Experts of a small language model: width 96.
Below are experts of layer 6 (counted from 0) of a mixture-of-experts language model. Rows are named router (the router's row for the expert), gate (a neuron's input weights, with its number), up (a neuron's input weights, with its number), down (a neuron's output weights, with its number) and show model dimensions 0-95. Each number is 128 + 32 x the weight over its row's rms, rounded and kept within 0 to 255. Numbers have three digits each.
After each expert's rows: a language model's description of what the expert responds to; "comes before" lists some tokens at least twice as common just after its tokens as in all text. This comes from a sample of Wikipedia text that the model never trained on. Tokens count by the router's weight.

# expert 8
router:157095125112107101118096097071151097135189103091156137159094107138177099096164124124129120153087111117177137063126132114157104130117172119178128047142107130165093177126120149078142116147167147070124171186124122089075115135126094190123125180094142099152134065105135199087128087112128082150
gate0:138138138089101156147059176135082109104112116126183088157166145190174123088060092194133136097149125165113099172104141151141156115096147167116095133120114128111135127103097119101121035095072122175094151124139123079087101114113149121124176085186148174118124158148142179152134160129145196123
up0:113174102148127116094168144178139156140120102147116129097142179137108071147116147105170177160136098121100089119108159077184107110090116104145084117195165087113129119123080120153117209162123201117111188124127104149113156156159067150199133110154101106139096105158121110097094107125171126206
down0:128061162144106160179123122150129125095135121143135116133138116134116100158173153119146096168153104108172134176107147128101072155134090149121166075185148154127076174111099152082203093112085151105125189125108106137072176136152066091052128130117125117142127125146166099127026099164137132152
Commas and apostrophes right after a noun or name closing a phrase, such as Duterte, Master's, film, which, Machine.
comes before: " and", "s", " but", " which", " the", " he"

# expert 31
router:165094092148160147164080128059125088134175153126136115145094156150145068100099150126168163112125144160161118134120096095171133153081178123146094074167103112121099109130167124055155089154164129085130167145096108098063097104137124190094143112139161105096110087111131163043154097074112157110
gate6:087095128068114143128107146122200137165134121187110130170100156084113099145150151128171148119102112061141132130117150102155164180134119158134109091097140148162097106142140139161064148161139070069133145096154065100119104119151073135110074112146167080101104098194129101039111075127122136127
up6:104128112056084156138149134144195106122130174145152131124111098107168126167142127128144121118172130056167165101102130151125074151136103117183143110106103187146117127127141120115107170144160125088178125126140099093136105112136121139154093124140205129172118203205135047048105071155130135118
down6:106085179115168092255094127132111171113130201082125139117133130139115120158159137136123128132125143142142125118160158119148101096132145199141137112117233153131140188103180124098147143148125143133158129134099149122132131156109124146126134139105069125186074114124098065172109161112136123067
Line breaks ending table rows or list items, closing parentheses after dates, and percent signs in statistics tables.
comes before: "-", "|", ";", " been", " JPL", " also"

# expert 26
router:152051118135138144106084056095159112129201149152165131161136104123133096124116105121145120124109135098128093114097118105174142163094159131075130110125115138160057133135103158127123095116140127046137141137098087102078105059093120186097134124124139120068152070155105150095145052081113124194
gate4:180117103079096060113089110127159105022141140133146143116109200123135110079116111079123176188143084101142094114149101079102115091148171126135097095124131112088163099148125207070159123100149145115124115152152138172114182186117108097130122080115111118161121131148176133129113129167077132111
up4:128118136199098115099203126121146098129135128135148122150145183139119163090092092139077139095142115111083135099155128115078144108141148187116138103147180159147110056191163156226164118132146121170112191130114128175108138082123126088136107110105192135103089090131155134159112177123124192107
down4:050134119165101155231153088100197098168154066125124156120109153114126121139146127055131099159129098103145100076142101150119106122133120114141100149116110161145116226140093139153123156114134156116145075134090140093174117128124102147109164184167098147132090153105133148130146130072167126061
Field names and header words in infoboxes and tables, such as Area code, Location, Genus, Total, Coordinates, Personal.
comes before: ":", " |", "\n", "=", " of", " ="

# expert 28
router:147133096105139163136125093085121085150165084106212105157172173167164114084138109090153132166119112121122169123137121086182202140132195134125102083149091131127105167084123138121142094141132143110099179146095105129035105091109129166136166102113107113098096065096129181094143134107084118174
gate0:088132162195135116092100062109132084131168050168087115210164141091151144132130155109122156103137109134144087127111102110119122145155153165143139149095086151163090163125177116120135130123099048100141133106149123065074165105120074109125120098118104077123175131137070119126180126111206132132
up0:195168030125098079119111105155070130153065179157155099092120165109102155144145073116177124142074137081153140135132067098141137114090127064110152133068130145080140160189108159156145146145107175168178127112129160102125132112176131136147157126125134163111123156145120093131099146128143163182
down0:107136110139122105007124062117125161120140123113110141087129130121132105152133057179113110127093144160119125040184142070166124103135120089080110127146107120100136126140106138157195071132108159144109187102150111080080102117167148109134080109157112138146128093129123139146130127108035146126
Country, state, county and institution names and war or politics words, such as Pennsylvania, Syria, County, police, government.
comes before: ",", ".", " of", " States", ")", " and"

# expert 14
router:147116113163126134135126085077111075141165097119170099160145111161186163098117133109176105125140099119189125087147121130136106156077145173157109094154112107098102112130068139088133131152183131097138176181051122136086100124118099218145143112105152093065116123084123154066154074145092137168
gate3:128096123112128094122144166138140090098159151170129109096172128116177094145050122105051124077096102174138092137132166120127124135121135119162122120126097146179136111133149123169081131092144117147071120146084142131120109086168180174180136103112151129073121162095166120231076159095146163064
up3:177110123112136143161163142079142080185106065166113145110172129116091124094198139130068088148168133229144037115152144168201141076144107109101112120126110147123149114134090130152132149129131117132149121108150078121107142132140164120096170219140168126111136116099147152147102139170154125143
down3:141103115083122119076149108131117072063116127168129146135151137140113117174064135124107118069132155118174171066188152077104132119126102158156092142126164175163156123086140108173142133077095154179110103160134153180101151159148135147176146099091145117125111176126135134118072105112135198037
Periods ending sentences, citations and list items, plus final digits of ISBNs and years, and coordinate marks like ° and ′.
comes before: "\n\n", " The", "\n", " He", " In", " It"

# expert 16
router:133148063131136149165114106071130102124161115149146090131118149123140115080170168129115126165139139151098153081103066131167143174141152145123116109153130142170068157105107158110099094155192150061114149164096098144085079118135134235144123135132136116087095055131096146074145073110091112170
gate0:108139071168128162100098182152140103173095096101146098184182144108138122165103127173111103130112107034190108163174203185126148108185132153164105166169143136134103055161154193157139090088141118139124135152101128097125125130117110124127156138100135149143080102142099126143159102082173138106
up0:087210125091159076163137136137105115172144063148121039164087133058132114144118173072100125150074094166111117143146126161158099113137093137202106141099124173146141087116115170121097132134134117117104152130118141187137079108067163107145138154152058085131088121115105174103141118131130115109
down0:122121196104137110247140129135120119099150153150150102134180102169166169136077170118190163115056081119149140134161135194147096137141107128117101093090114142097135145121165118053072144129123101145121157106126123076130179103129120119153147124139090091142136114155054123065147145142129102145
Determiners, quantifiers and adjectives after a, the or an, such as all, such, most, much, several, different, two.
comes before: " of", "-", "ly", " as", " than", " to"

# expert 3
router:143109087127109133122069090118144114112170154152150100096131109139178065085138143148191109150108132114106151098108125127176127133105172156161072102111072132131079095150071115100095079137173117074145148132100157154069103082150090171074117169112130073106074101147114167088144051135109125162
gate0:125110056101080141109144181083105194142138172117149189149112168163141235102099161154090079114128168172137132109094098125096078151129159131105116134105124118140115122104118118101103107080177120151154106130094112139167082136134114164123099120087139156072103066132161164144148130083163064120
up0:137162113176165142159116137119094105100151111126155049101137115111218135126134080089170142141139139104062133164152134170152131097162116063119099148164097160145151165139096126109146182078151135104148127119135103120129140132154139130214174155043135179089145161111142077102118119119058147122
down0:184137146150115144052138100135103133133174122154080150139120107141120142115180085119154113093131110125157122168138117111111134134101142147134105128193118134131105155186101153135145108135148111112156176137195104202101170080130142168163078234059157097168163129092156131099086127188135085150
Words opening a new clause after a comma or subject, such as that, which, who, when, had, and main verbs like made, allows.
comes before: " the", " a", " he", " been", " it", " that"

# expert 40
router:135160055148134152125134128086123144094206125135157136147144168159160116084173111102153145128137116078149141122148118084174110160088156120140093072109119119149072119109070142138122125162174155089105172173082097119048071137119145198144165125178109087101139081132121185116132096107109095177
gate7:188149105131134078095145107163195090121142121111139075156141162145131132090132151080114120153058118105173061155098061095098118095108129087177141109124118126147157180119114118083123150103125098065147151140155137153113144163143110055127058178140124091174095101106111129119104080169152169172
up7:120115158189116145105117170125087145086099115126150131123127107140115141130173140140148149160106149155107193107143177142146101249160142100108145120125110125189124115109108128183101125164198152145176092191101185118135140134112125154084130117090081170101135135127151172092146172157160159048
down7:188126118143149141093149183139104152147094068130167160084132095136093132104167074135131071128037094172130146091153116126116130118158123082120169150145076103166125133114159136184149157100088100149101149123148117105058117125140133072133096124171128115144151123102203156167076055097139165128
Standalone numbers starting figures in tables and statistics, such as around 20%, 37-0,000, and quantity words such as several, many, various.
comes before: ",", ".", "–", "%", "0", " years"

# expert 32
router:151109104099151144156113135077159145093172132192154133094074111091135129068095136136152141145163149116136105069144123077151135123129163145177121082124081102133074119108113139097115098130169152093124128156049133136070081148151064181131141092101089073107093091168126155064142062131099138156
gate0:132153136095145080135144121120151110089140096124171173139157120084126093105161163080142113086167161077104160160141103161085103110094098145109106088104140119112135156165109135137123088157182102117049069152141128164118101108137090155170068120132090104146144159217139120050100168139119051120
up0:095193107086141108061168132119143117158176153110149189160176109140142146113114116099129116125145131060101172162163082160095149103092151145098114110111120140095131065069148125138147108127144117145077151139255094156141141136114146086141136135177125176141147102099127116116115130115093060137
down0:112100142109132138220073116109087178146105136150149151152086148111108124109115203122104118176110143131136171166075135130104179133151094163155128077087156132165139074131179136087141146144153072198129107151131173154144169122045095141126152116209134144096163128145124113085118134116159161102
Sentence-opening In, On, However, and particles such as in, off, up, plus first pieces of common words after quotes.
comes before: " the", " a", " to", " his", " this", " their"

# expert 43
router:141089121103160166168067117075174115128177133160154129076110166100163088130132107140183194154144154145151170094110119112145113168147154121170174099118100110110072125149098102121110085156173165094116149145062106119075082113098081169157126065089138095123113098140106165068081092118138106136
gate0:125141155177125169102137103093043172146144120145141135170116123118097122169140095138117113123133108153117168126129213067103124096124161111095176145150122139126126111059154094151142128134150167119111174173100136191083090137169085129150160079129068055076101131162098135119179124147130189166
up0:047146141142175174124120119109127097131117131129101129153138147142155156100140126129110158087147129136125133169170148164031135232147074117174137114060118143162118124137141101103156118093117076086142140123119091115187126157137126139156066145140160123134177117102129135164026161110078133114
down0:164128139083124180074139058095152128089195122163158083146143124120127111121097096135107117143151086133155167147124099053080160122112110109124138105108084151187147135113146120151110138100084177056155120108150136142173133125123089163132045159117097141120175201083162132139063124089143152114
The words to, for, into, can, must and the verbs following them, as in tend to develop, notable for, to win.
comes before: " the", " a", " be", " his", " their", " have"

# expert 18
router:150133079139174127112097088105164116114158104111196134141090158141132098117119111096202083172112109063152141126125122062144153123100160131136131073134141116108067155158115147130154099172158141073125153153114087144047114101135083202144158105158100106101093069146129165101111058121104128170
gate4:132162232094071185158131098115142117141146144148145098188143161103155139130078108124165141119134156107153152063172122119149147114176181105106146117100144159125165171101104101137151139123146087128135185177127105021106128107145129108136123147123133194131180147165147120156183139160096114165
up4:163113127139111105135137105132155186143111140165116122097137101112110109148153122140102103120117168121133147113197081133184069155110114070139149172108102139150063143073044020133128143145075166123202068120127167110146128142156102130155190086156111124115124114158096090122148178126123151143
down4:155171118128144125178132154117141160116092151134090106126171146096199114097106189114111108124099098134138100124207095121153117128109127119077102063073118145080153138134123034115113107090107118194096133143130129146081105135156039114170107169103167134092181151159099149150135127089128156176
First token of a new line: list hyphens, heading letters after ==, table pipes, and line breaks, as in Mixed martial, Moto2.
comes before: "-", "The", "In", "=", " Born", " \""

# expert 9
router:103122101154162177145072123047163118122173063137137146156137145161184092111132130099163107134120097146155142153124145121193138147119199130144092113138096156133080118098104164136145084127143082053136182165088128091049121097077140141164159153107151073127100080130114168095115112100100131148
gate1:111126120089147153154097157165159175107172187107169143120160121116170123089102094123136143139070129104023087167112104105129132102083158181079107131126127163163099145119106076114136143166112100147174146164120137176116116119130197105085142121094120143102117077155167153139102137087109176216
up1:101090133188096176122071123112119138080178102162152174103127134158078144161168078160121140128162119177144181130077104087112190144123190195116103126092166101139159100103109107159149071131111136107122132133116140179141140161105127124213165154124142120130136168124165117073183136113079172132
down1:098172124114113111150103047141062140150115146084133088073140123138124132166098120102077080114170131158138147124124120133131073205128087107150165146158163124125130116149187160121148202166144097144107183136140106116062118139228141111078147138100126087158128096149119122067123101109119090114
Final pieces of proper names, such as -burg, -shire, -ville, Creek, Township, and Slavic surname endings like -uk, -ovich, -ov.
comes before: " |", ",", " (", "\n", "\n\n", "'"

# expert 33
router:149097065119185175170107121112125092125163096128150137160145136142160097092149142101148133140105152155102124064099145119148133134110174101126117084105066169111041137098074140104118093115124138061108135136066128102048084115139102141183086127133100117088114092140110181075158072097102117107
gate12:116082159138094117134117131110138135158176080098127139166158091106104107220173160158143048099081166114138138132129111142165166110126126119143145181152129149138112086157131163141131115076115115127105147141130152135123092166093158161131094183137090124087204142159048073174184142086181115125
up12:139140180124108127109142110170101170146127164095150096122137128084145159076125100148155112130103198122093120157169177155131196106214093083147144068154115125161160094060098113116137155101067161132141133094141137136082089114115183121150120132148145118145115082128069111103129115121164030125
down12:117124164102111162208116158125115107075166082147119129094146120109161166139124159083130208139088131145118170145170118139139117140121094154160071156121158195171111092165152159060123072131139124120126081126136082106149117107177145188201166121109145115155129134117119102083094168160113058121
Content nouns after his, her, a, or and in prose, such as director, research, project, film, raid, coin, settlement.
comes before: "s", " of", ",", ".", "ed", " in"

# expert 44
router:116138148087151141137096095081155097119166098163179102116111118113191090136147104136155151104106157113138123067122140088156158154093167141152091095139086133134083174133089164081172103181161128069160179165033110097076121116100089141098132110150121091121120118088134197086148075136103099130
gate0:151086092137107133164107152144134161038128167120173125136134135095118175132121165135113184127110136150124038154175103174122069101120116193091159148144158093099096111133162171196122088149144138129141174082112187145123093131145073149184185113103098102112150119125157090132095111096146161104
up0:136100141088123136152152129121167171113105140141219170132191112135092168158133092110163124158058102112110075157063084124062127101100118117133143168161125165095161165176087122087169138137086150092190126103124145146138106102125135156144122145135217145092141160112087124143144080075104115121
down0:202142205072189131051125131143129071128195125137187108127042120173111150132143121172094118137147105094109130151125177110109145054127151092180146138112129121135128134100131123080145114183129161122177110149131158179157146127093092094139113134057150114100169144128106153102132143121112107122
Function words and, of, in, or, from, on joining noun phrases, such as the platforms and the tracks, one of.
comes before: " the", " a", " his", " its", " their", " other"

# expert 38
router:126070071130110147121074117054157126090186091151173128119083162162149070121139144164137113162157135132165088114135083102167161151097145158137117054129058157123117166122077118073162101187146118108130092104083147115086102108081112199120173132144108123104126071136136130109119104094145125144
gate3:132152137182111143062131094093201192127157138187126148088129159120126225142056120103090169145102151112130129123147087070113142137145172107101096151138162121120143164119171110104127120056100176128146121108103136114093129081145165161118119102111166116180092057130124170107123093114124118174
up3:126144178166127124106126139098112128138070104139106118148153170144157148112116199141162096144141159137099135135190095116162086180113118110090094158135140204112139161138180126062130058135058099156143099123090114077076146069138154127095091084094108142069104109091142160126058095152127116136
down3:126150123190158081095169096130146126118086147064167128111131121128111169069108144161099122163176135119092112146151099065145096105104121124085111144139136148063073140087072138128115116121116125123112094159054181119182175135146118073097110129125090112108121118096218122154108134184122196116
Pipes and numbers inside score and statistics tables, plus opening bytes or syllables of Slavic, Vietnamese and other foreign names like Đ, Zh.
comes before: " 0", " |", "\n", ";", " 1", "  "

# expert 12
router:139089094169103149150100091042107099068141094157166157130125112157138090131110132099142108176141180095122096117158112084146127168117163160137064085151100142133060145145118163093149078159157142109149105146108162117044109108120149183167146102084121090116097081119110162084128116091147082175
gate7:090147120106187187150146133162148160170147090091130142113049122163179135111109180105143135116151070176156146129148125151127140199154125059121085090186125121093142098133156156116159131143139148115126113176104095162122093177071122113110127167132108094107108101141089183141216118124128128065
up7:111187087128127156161183095153155135172190124106077178084056143147109036176052117106093123126173137166096110139161154053143133133108128116131096114187144112140174140117136161123126175143153173127106120121118130141175116166116159093110151139115138076106130140178164127126099128117153085089
down7:173187113086154094073119102172174125136103123110110179137146157179094132154140173155114146141171144086171133149120162136163074135111127136152110159161151112137167094135198167080112198155102199153075107166125151126151136147125187105145138166082089108087134154152169099109105079087129173128
Sports words like college, football, League, Cup, plus digits in results tables, race times and score lines.
comes before: " |", ")", "–", ";", "%", "′"

# expert 19
router:124129063109144178137066079074154102142150120158148131121094133121102137127129122149142134153141114092157135038121118127154127158091241135134120124171112140143055108118105113137135095113149133080119135151055095132078138148142126189097143151110140101066085088172113127102144069063129119123
gate0:115093069127145139143137099129087133154117146130152157114123089103132104137181170133163121103129119144111114094102078155134090092128102175128092107103097111152106154112117041097081157180157131181121133089036151169127129119121114132176070140088150104153149129156072140119098243150110166138
up0:112143189175176146091090158124114138169071120110117077161108107176174128164104123083116158073107120166118197129146114124170094150106084031155099119124111179094131142158134164122133107106135091094207128106143115143118101130133131139101146064166104123150178176136118162144122078094151089108
down0:160173126128100116000158134156149164150137101140170125152136116108124124110139022132149185111133142135131129145075119070093117083113145100140145133118136133165160178128158154143140126144133133166120124121137104116117136166086099175131100157167170110158180137093184086172143150174115126114
Copulas and past participles in passive or biographical statements, such as was driven ashore, has been, became, died, moved.
comes before: " to", " by", " in", " as", " on", " a"

# expert 5
router:138068082152129129151072110058116113147206113185171121130119121110140107130101104093185137167134117093145142120122147121135173157074150120115133087134058128147034120130109110125100102139173149051131175156105136117054130103106145161134153111105172108093106071146102148086107126080113115138
gate29:123098119156124110130166128126114127147184123126092093206105163105134120119135137079142109115113176152108125102146143153148101124167179159088206059056102092098068150094097154125082134113167120173107162185125080144073119120172129160095172183131130123113145102086144116129177134119101079073
up29:117131095142106099108152106053132079150157101109103109206156186050125126129135137098102106084120153149104151105118145110119134169199136129068198122121139143114036176150123133126093146115148181159131162166117111126079117126118129129065172152117129118138156102062114114142130150105120118054
down29:114092158114157119255143132139120150154143185114111106133169166100147125128152223090106115128146149112146136127171141133108110189107163141139099149099171133113120142120095158095107121132162145083112153138160127140097092078160161161153166168086102181141104086137092144119097146121139116120
Years and short entries in pipe-delimited tables and lists, like 1968 or 2022 between bars, country codes USA, ENG, ITA.
comes before: " |", "|", "–", ")", ";", ":"

# expert 21
router:156084130098145138160128093077132098170132104168172139178140159098149126101101125111169146135122162139132143071089142090136185182133123080140116050163144185147082135106123106138155100158174145082129151141080120102084089110120066179112092126128126094077110039139088149088139125129112087176
gate3:159149124101131092183149138125095118092123188151081093127068065104127149109168065116135139159112136145122175137097147102148113144153125134131096247153092134112165157146125147166079102067105148163112130131112129177140134184152089116141095075123105104142076128101123188072113094135161133166
up3:141162119131179092152124137160076137074120213104141140133084105113095119122155094100135126169158086151115166147101076089142094134095120129101117226088049081115106142145129168119137152120088091165117092111122103207124145165118132071118107105110154133176176169105121149131126076123099165147
down3:132109114102146126255119167127128149150135117120112133147137102151134133100140202165157122132109120132123111128132131169169153154158119127127122124144125121130096130113111131100145105110116119101130138143127125111101119108139126130154209109151083123114132112132088151152145145143134137119
First piece of a noun or adjective right after the, a, or an, such as market, generated, ring, center, sequel.
comes before: "s", " of", "on", "ing", "al", "ation"

# expert 6
router:162135107150123188121121124071137110151184074150174145113088148152148096109133138159170109153125121108147125126086130119149116154136166117177115081135064155120056167161074127134142104113176115076130165127111127121054104126062116201117131135111127047126122064121106168077140108119146105188
gate18:110146135161075134155146081162110128138187140108125133131122112140131114107164159140143160160162118255148141113093085144098100146173105118161105140101067117118136190150118106126127143121195161153090124136153113167117153154132176168155105132092187128190176113120137140135177131202125097111
up18:103151044116092117113151112128169092106158139109127089122173211162124104118212171101164161117156134095127091157091081106148149108174144160157134134102114110131171165137118100124133133083077152173147200115161060132136144146110119161109097080165090120123143085105114142089142172170085103160
down18:174151145161169180220153163130126131170156154066172108119118086115111145112149138160097122136097089132106132114155177230101133184112111132133128057083138113138120108124122117178098068128137102124167102067113114071122125139166100166088152174092129134162100103146101112128156158103155165118
Pipe characters separating cells in wiki tables of sports results, scores and award lists, plus slashes and vs.
comes before: "\n", "  ", " 1", " 0", " 2", " 3"

# expert 46
router:125164078152162178154071134088158096164155125143144147156136115132163138117164128128178113134139135094154139122102131105141147135112144117161071109130069148148058196185072119112139115136169134082142130171074092094020102143134121203142137163147107079135102102106105144101147061135125101133
gate7:143123117112133089072120108123119130124108076097162101156132167092198109109140107124171146142162206095076116132109107111137125131131137161177072170161175069102097087119190154076128136177123103163198085140161142172167142153126133132098157218105110129125153105142074117099090122101153125108
up7:083113146103122183138201105163143146158103101128161130129137114122108053152150129160129103125110106191113150076092174074089150141181121122087100128134158108163154102106103121105097173129168104146090140177119099126167102121091105143131155113103152084150053127116073142113114165244134103127
down7:068111158170153106175191172124120117111090076131162166150188109135231139095131152145165127111131077155146136128065150085151149067177137093074137062113123157105125154123136097078151150108114136158086134132112160125132106125093117100133168126121200107189136104159152140139144171141126134103
Colons after infobox labels like Starring: and Produced by:, plus list-introducing words such as as, including, include, featuring.
comes before: " a", " the", " \"", " an", " The", " well"